Weights of a small mixture-of-experts language model, trained from scratch on English Wikipedia: a softmax router, a variant of SOAP for the experts.
Below are experts of layer 4 (counted from 0) of a mixture-of-experts language model. Rows are named router (the router's row for the expert), up (a neuron's input weights, with its number), down (a neuron's output weights, with its number) and show model dimensions 0-95. Each number is 128 + 24 x the weight over its row's rms, rounded and kept within 0 to 255.
Before each expert's rows: "comes after" lists some tokens at least twice as common just before its tokens as in all text. This comes from a sample of Wikipedia text that the model never trained on. Tokens count by the router's weight.

# expert 6
comes after: " |", "-", " (", " the", " \"", ":"
router [136 112  70 122 125 133 174 105 145 131 112  98 161 125 161 146 133 121 126 118 124  87 108 140 195 124  94 131 145 126 111  84 150 124 148  90 147  95 114 142 132 166 132 171 145 102 145 130 107 110 172 133 158 109 156  92  91 129 117 138 144 119  97 120 161 158 140 106 106 143 105 165 157  97 120 129 132 148 148  86 105  88 154 128 136 125 122 145 158 102 124 130 103 145 133  95]
up40 [167 192 123 156 129 120 121 110 128 110 117 122 163 108 147 152 125 128 131 132 143 105 137 138 151  87 141 143 119 128 109 108 159 122 118 131  78 126 114 129 148 124 143 136 138 123 174 105 100 120 166  83 132 136 121  95  98 103 138 152 136  94 151 124 169 124 124  84 137  80 177 120 143 140 119 147 124  70 158 168 132 104 141  79 129 142 141 114 120 127 177 148  86 134 155 125]
down40 [187 149 129 137 178 145 123 119 125 109 117 129 153 140 130 178 143  90 143 146 118 141  40 116 126 102 116 143 136 150 142 109 162 116 123 133 126 122 129 146 126 111  86 124 144 107 103 133 136 120 150 186 143 130 140 109 133 135 140 118 161 126 135  97 120 105 142  91 134 134 127 110 126 108 112 186 149 149 118 104  83 170  91  94 129 123 117 131 146  97 166 113 115 162 135  96]
up41 [123  89 131 119 130 149 149 141 128 105 113 128 113 146 156 114 140 120  87 136  94 140 146 180 116  97  84 107 166 138 110 123 109 144 160  96 138 143 124 127 173 203 148 158 113 125  99 147 182 149 121 100 123 149 141 111 177 121 135 145  97  99 116  97 134 131 133  95  96 123 110 172 148 128 112  91 121 146  92 115 170 110 114 100 125 136 103 110 145 123 149 146 127 126 106 152]
down41 [129 148  66 125 141 145 141  96 119 128 136 132  96 104 106 147 157 172 132 125 134 114  89 110 135 102 123 143  92 170 124 129 119 114 135 100 143 103 103 155 111  99  84 119 123 137 138  57  73 161  81 136 163  91 139 100 117 159 134  95 109 151 124 148 139 161 125 133 163 172 105 124 114 144  88 153 126 161 127 139 108 133 144 120 120 133 135 134 134 117 156 109 107 155 129 106]
up42 [150 121 165 125  95 147 141 111 116 118 113 107 149 109 172 131 124 131 128 115 114  93 129 148 146 109 108 133 142 135 107  91 147 137 139  88 146 180 187  80 129  98 178  97 152 147 126 107 180 117 101 101 140 142 135  97 118 118 107 114 115 106 130 134 129  96 145 108 119 110 163 130 160 122 147 128 119 135 123 105 119 154 170 155 110 151 114 181 177 109 119  84 132 139 164 134]
down42 [131 141  92 121 165  51 104  94 103 176 124 158 110 141 153 148 154 154 114 162  94 123 123 130 149 139 110 127 102  98 141 153 133 111  95  99 153 159 111 133 134 140 159 108  85 134 131 129  87 166 127 126 121 125 128 147 112  90 127 111 152  71 120 116 111 123 159 134 120  88 106 133 141  97 132  95 128 127 120 141 102 128 152 159 148 105 171 100 142 146 115 105 163 134 122 100]
up43 [172 158 130 147 108 135 132 115 149 129 155 166  87 126 141  92 132 126  84 146 147 139 106 104 140 111 117 137 102  89 113 125 138 140 114 132 131  95 102 150 144 138 130 123 155  99 130 136 105 112 150 152 175  97 147 114  34  94  99 116 133  78 139 126 136 126 145 124 146  99  97 106 166 128 147 143 160  99 136 107 115  85 111 112 140 116 134 137 143 113 135 125 153 146  79 154]
down43 [113 125 130 166 149 130  98 119 167 109 150 129  88 106 114 163 148 130 126 131 159 134 127 108 162 152 137 120 131 131 125 138 136  90 127 141  89 122 192 114 162 156 137  95 178 149 130 143 149 125 134 169  87  98 158 139 134 116 105 115 100 108 134  96  75 110 119 155 148 104  92 144 136 115 142  71 141 108 135 159 141 133  91 157 117  80 147 116 138  91 151 110 127 113 145 132]
up44 [129  82 144 114 116 112 156  73 147 147 124 107 136  94  78 132 119 143 124 140 170  83 154 107 145 138  55 190 142 141 136 130 132 130 121 110 116 107 136 144 109 130 124 154 150 144 147 137 136 134  91  60 123 134 152  82 149 132 149 131 163  98 146 118 139 125 126 132 136 130 132 124 151 105 130 141 148 100 158 140  79 117 121 103 112 161 101 142 144 136 109  82 146 118 126 133]
down44 [121 138 132 166 120  79 134 135  94 119 118 138 162 155  94 137 164 171 152 118  98 117 142 139 124 152 125 156  86 101 117 129 159  71 130 114 108 130 105 104 141 135 112 130 199 147 128  92 133 153 152 171  91 137  82 128 131 114 113 158 155 174  77 142 136 172 136 147 150 110 145 145 122 138 145 122 118 103 132 124 158 110 106 149 124 106 110 160 134 108 149 114 127 141 139 107]
up45 [134 143 118 136 130 137 116 107 137 102 106 101 117 118 145 106 129 146 121 175 115  76 131 132 121 107 126  83 116 116 151 137 149 150 158  97 125  92  91 157 151 135 114 188  88  84 122  89 110 136 161 186  83 109 115 120 149 135 122 104 108 146 135 108 135 157 174 119 128 121  96 124 141 184 137  92 120 117 124 137 130 114 162  99  88 124 110 110 134 144 149 119 103 136  90 110]
down45 [137 117 165 118  89 150 133 118 149 144 133 164 134 162 148 163 112 169 113 130 112 145 146 105 113 133 147 138 126 125 177  97 126 133 126 169 130 149 119  92 101 149 132 148 113 159 134 130 122 197 159 107 110 124 111  74 134 127 122 106 120  90 130 176 152  97 131 127 120 122 170 139 147 134 137 155 119 120 157  87 129 130 126 158 123 159 162 104 127  80 143 150 188 101 113 137]
up46 [ 77  87 119 118 108 130 113 104 141  87 136 140 126 134 152 102 136 131 126 122 138  99 102 143 172 130 121 145 148 114  67  98 135 113 151 135 107  97 203 126 124 153 170  97 151  93 145 119 131 109 132 140 159 137 160 113 126 102 115 140 158 121 133 118 157 162 164 126 141  91 152 144 159 112 146 125 140 132 141 100 150 155 154 119 177 145  94 161 101 111 142 134 158 112 155 112]
down46 [122 151 114 150  91 125 135 172 107 135 113 128 111 105  92 160 136 126 114 136  86 151 115  97 121 119 166 100 145 160 133 160 174 165 128 117 112 147  82 114 120 125 137  95 117 134 141 156 105 163  88  75  86 123 140 130 111 120 119 172 128 129 107 132 105 146 137 181 116 137 183 160 102 153 121 131 116 115 108 137 124  91  96 141  91 151 133  96  98 120 147 103 121 154 130 123]
up47 [117  83 102 121 119 110 101 112 127 121 149  91 109 133 113 114 136 141 160 112 135 146 130 150  98 138 144 126 111 119 165  99 105 150 151 158  81  94 136 149 119 135 187 168 129 107 102 121 123 117 133 116 140 102 152 182 121 141  91 140 164  97 139 100  93 151  96 113 140 116 101 152 120 107 136 147 178 141 124 144  73 150 104 144 121 179 146 134 131 132 100 141 138 168 138 166]
down47 [173 115 120 151 123 148 110 100 124  80 119 118 106 161  73 106 116 114 162  95 124 121 138 130 133  67 141 142 120 161 137 116 143 135 168 144 147 132 134 101 153 104  76 128 106 114 135 122  93 121  77 105 134 113 157 141 114 131  88 162 150 157 135 172 127 146 120 143 133 134  99 174  97 127 139 120 137 147  68 183 126 122 119 111 134 142 117 156 101 134 112 136 142 118 133 150]
up48 [150 117  93 127  97 155 110 191 123  94 157 150 134 120 133 119 105 133 171 127 103 142 105 147 154  87 132 151 150 100 121 118 113 119 125  91 112 111  81 122 109 129 111 119 127  91 140 159 122 151 150  81 184 120 129 158 135 142 128 135 130 136 153 132 152 168 100 166 116 115  85 123 147 139 113 137 138  92 136 127 111 138 148  77 142 158  87 167 154 122 136 102  99 139 104 156]
down48 [188  84 128 140 130 102 154  89 129 114 152 107 108 112 130 116 135 109 172 125 149 112  99 138 167  95 123 164  89 123 141 157 110 155 146  88  97 122 124 145 112 130 146 156 133 145 139 155  84 109 114  77 110 156 121 121 158 109 103 174 155 125  74 141 129 118 126 132 122 131 151  88 167 137 135 129 133 119 138 153 108 127  83  95 108 116 116 120 129 119 158 100 102  90 124 103]
up49 [ 97 110 165 145 123 129  98 100 128 121  92 134 120  63 202 111  98 124 109 130 131 161 168 113 114 131 128 125 119 127 121  92  97 116 171 127 107 153 131 109 145 118 158 144 140 145 108 102 151  80 145  98 125 136  92 114 171 117  95 113 127 130 128 128 115 146 126 141  75 137 120 176 121 121 132 152 124 147 129  89 144  89 145 117 154 147 118 176 126 101 122 131  93 149 137 135]
down49 [114 140 127 129 168 131 133 130 144 160 121 133 138 100 147 118 102 143 124 106 140 156  94 140 128 109 148 112 103 119 124 133 101 146 104 123 160  78 131 132  80 108 105 103 190 136 117 157 125  96 116 105 176 116 139 167 100 146  97 118 126 142 143 113 109 105 145 129  80 106 129 133 157 130 140 126 158 171 118 149 140 151 145 145 153 119 153 116  68 114 175 125 189 108 148 162]
up50 [144 128 121 109 131  77 142 105 138 152 126 108 114 136 139 147 129  97 108 154 139 120  82 124 183 191 135  96 106  94 145  99 101 111  77  87 114 161 149 163 135 100 110 173 141 168 127 151 114 135 116 137 112  79 104 115 140 120 145 147 149 132 141 130 118 193 119 111 128 113 149 127 168 123 107 112 133 151 132 124  90 110 154 140 143 118 137 163 148 153 137 100 106 135 131 143]
down50 [135 143 106 137 114 116 154 187 118 163 107  75 134 120 177 124 149 131 129 142 145 150 135 149 151 144 114 100  98  99 146 142 111 150 159 163 118 106 103 153 105  87 149 142 117 149 143 130 106 187 135  75 112 120 106  98 144 138 154 129  83 164 160 148 166 129 150 117 164 129 127 155 152 119 117  99 151 112 146  99 101 130 139 122 165  97 111 107 114  94 137 139  97 134 115 118]
up51 [146 113 118 125 124  98 115 121 187 124  81  62 146 110 113 137 141 147 113 134 155  90 119 179 116 109 122 142 171 135 110 170 122  83 106 118 118 183 151 121 125 126 113 125 120 130 102 102 158 133 155  84 114 144 138 101 102 137 110 187 120 100 140 145 139 162 153 113 119 141 169 139 128 118 122 148 129 146 169 101 137 131 131 121 127 131 125 123 104 129 155 172 144  85 117 109]
down51 [132 111 157 102 140 119 139 111 113 159  92 168 127  99 145 141 126 126 102 101 137  94 132 156 108 129 135 126 142 163 164 104 136 113 132 166 172 136  94 109 135 163  91 129 156 117 134 148 158 107 148 116 155 162 179 148 130 135 184  86 114 112 131 143 108  99  98 118 161 121 147 169 155 120 151  87 124  79  91  82 154 112 117 153 126 105 163 130 111 133 120 128 126 124 111 112]
up52 [117 120 119 135 127 151 109 117 155 124 110 140 129 140 154  91 105 112  81 150 169 113 114 148 162 127 151 123 133 150 131 156 173 167 134 122 130 121 149 124 117  77 167 131 132  86 127 147 140 101 174  97 151 146 142  94 102  85 122 174 110 100 125 148  95 146  83 121 140 129 117 144 106 145 106 133 126 124 167 129 126 156 128 115 135  98 189 121 149 147 144  74  92 117 111 153]
down52 [125  83 113 137  90 123 155 145 100 114 134 150 160  96 113 173 143 151 134  84 118 154 103 176 156 146 186 136 118 137 108 156 143 138 167 179 166 140 180 144 125 145 105 174 132 130  93 122 144 140 139 133 135 144 113 115 133  91 117 125 104 134 154 140 139 172 125 143 179 153 131 155 163 140  81 139 105 165 138 128 111 114 114 119 116 136 119 137 159 120 133 132 112 125 143 111]
up53 [149 137  97 136 144 137 114 125 122 104 114  95  92 115 164 104 134 134 149 158 105 136 143 154 133  87 136 127 123 168 114 141 157 125 144  94 127 126  78 200  72 135 156 103 122 100 151 139 110 130 161 115 155 134  96 150 157 120 100 124 101 153 143 134 129 144 155 155 100 158 116 161 131 137 120 162 146 106 126 112 138 101 128 110 181 121  79 150  86 107 150 153 140 113 119 103]
down53 [176  93 144 108 104 176 116 162 127 107 139 124 131 114 130 101 176 147 106 139  91 152 127 122 131 122 129  95 101 122 106 127 107 115 162 143 109 119 160  82 136 116  78 132 132 145  77 120 122  94 107 131 148 153 175 164  75 124 136 114 119 130 167 123 119 119 124 137 134 143 152 115 131  90 106 143 146 152 148 138 124 147 151  93 138 118  95  85 130 138 142 128 165 183 132 151]
up54 [151 146 125  92 165 181 168 118  88  89 112  92 105 120 118 184 115 135 173 116 112 127 128 139 120 126 114 133 158 127 119 119 139 155  96  93 101 128 147 113 128 135  98 136 115 138 163 144 128 118 121 127 151 105  82 121 120 121 123 131 157 106  99 122 140 110  94 138 152 114 130 161 187 103 120 154 130  97 131  87 127 114 145 120 116 137  67 136 133 176 128 151  86 123 125 167]
down54 [123 111 148 150 149 150 118 118 172 104 163 138  96 166 141 123 140 176 137 123 180 115 151  99 151 121 172 106 146 122 162 151 171 143 131 112 139 117 117 126  91  91 137 137 112 154 104 162 123  92 152 149 128 119 151 116 147 124  95  82 132 104 100 132 163 166 158 139  79 150 154 150 122  99 120 134  89 143 132 141 117 144 126 133  89 127 152 124 116 152 160 146 145 181 129 123]
up55 [137  92 130 168 140 119  86 105 117 128 106 128 157 101 178 179 166 142 137  96 111 114 137 151 159  99  92 110 116 135 108 145 149 155 134  95 121 132 122 167 147 108 160 114 133 168 133  91 122  96 138 161 123 114 131 101 105 127 124 164 129 134  96 155 100 160 178 170  89 129 140 108 138 165 143 133 132 129 133 139  98 135 132 115 112  95  81 107 126 155 113 125 154  93 143 111]
down55 [114 138 116 104 139 155 121 112 158 140 149 132 140 149 133 198 129 103 157 101 124 135 168 109 158 153 129 150 144 162 105 125 120 126 141 131 122 116 183 114 100  80 138 198 109  99 115 106 164 150  99 177 149  90 146 132 123 107 106  92 154 150  87 134  94 136 118 137 108 137 136 100 113  90 132 106 148 132  86 115 124 130 115 152 152 104 137 108 130 169 123 127 129 124 146 152]
up56 [106 135 119 143 119 116 149  79 127 135 122 113 121 107 159 125 132 157  88 149 128  93 164 128 106 170  93 138 122 165 131 139 132 111 143 138 123  84 122 136 108 144 106 137 128 107 144 174 100 140 117 118  95 142 166 146 107 150 119 131 123 115 137 127 149 174 104 104  93  76 119 154 107 124  78 123 165 144 107 139  94 150 132 129 132  84 177 130 140 121  95 107  83 116 185 119]
down56 [146 119 145  87  90 102 152 169  82  92 112 145 129 146 126 142  90  75 124 138 138 168 101 156 108 111 171 150 172 155 126  79 110 141 116 154 121 124 117  99 130 153 125 117 173 146 147 138 106 127 137 137 128 128 110 138 104 113 156 129 120 118 103 112 128 149 162 163 134 149 110 119 137 128 110 155 102 158 134 130  86 124 140 155 131 122  83 138 153 134 180 108 139  81 102 103]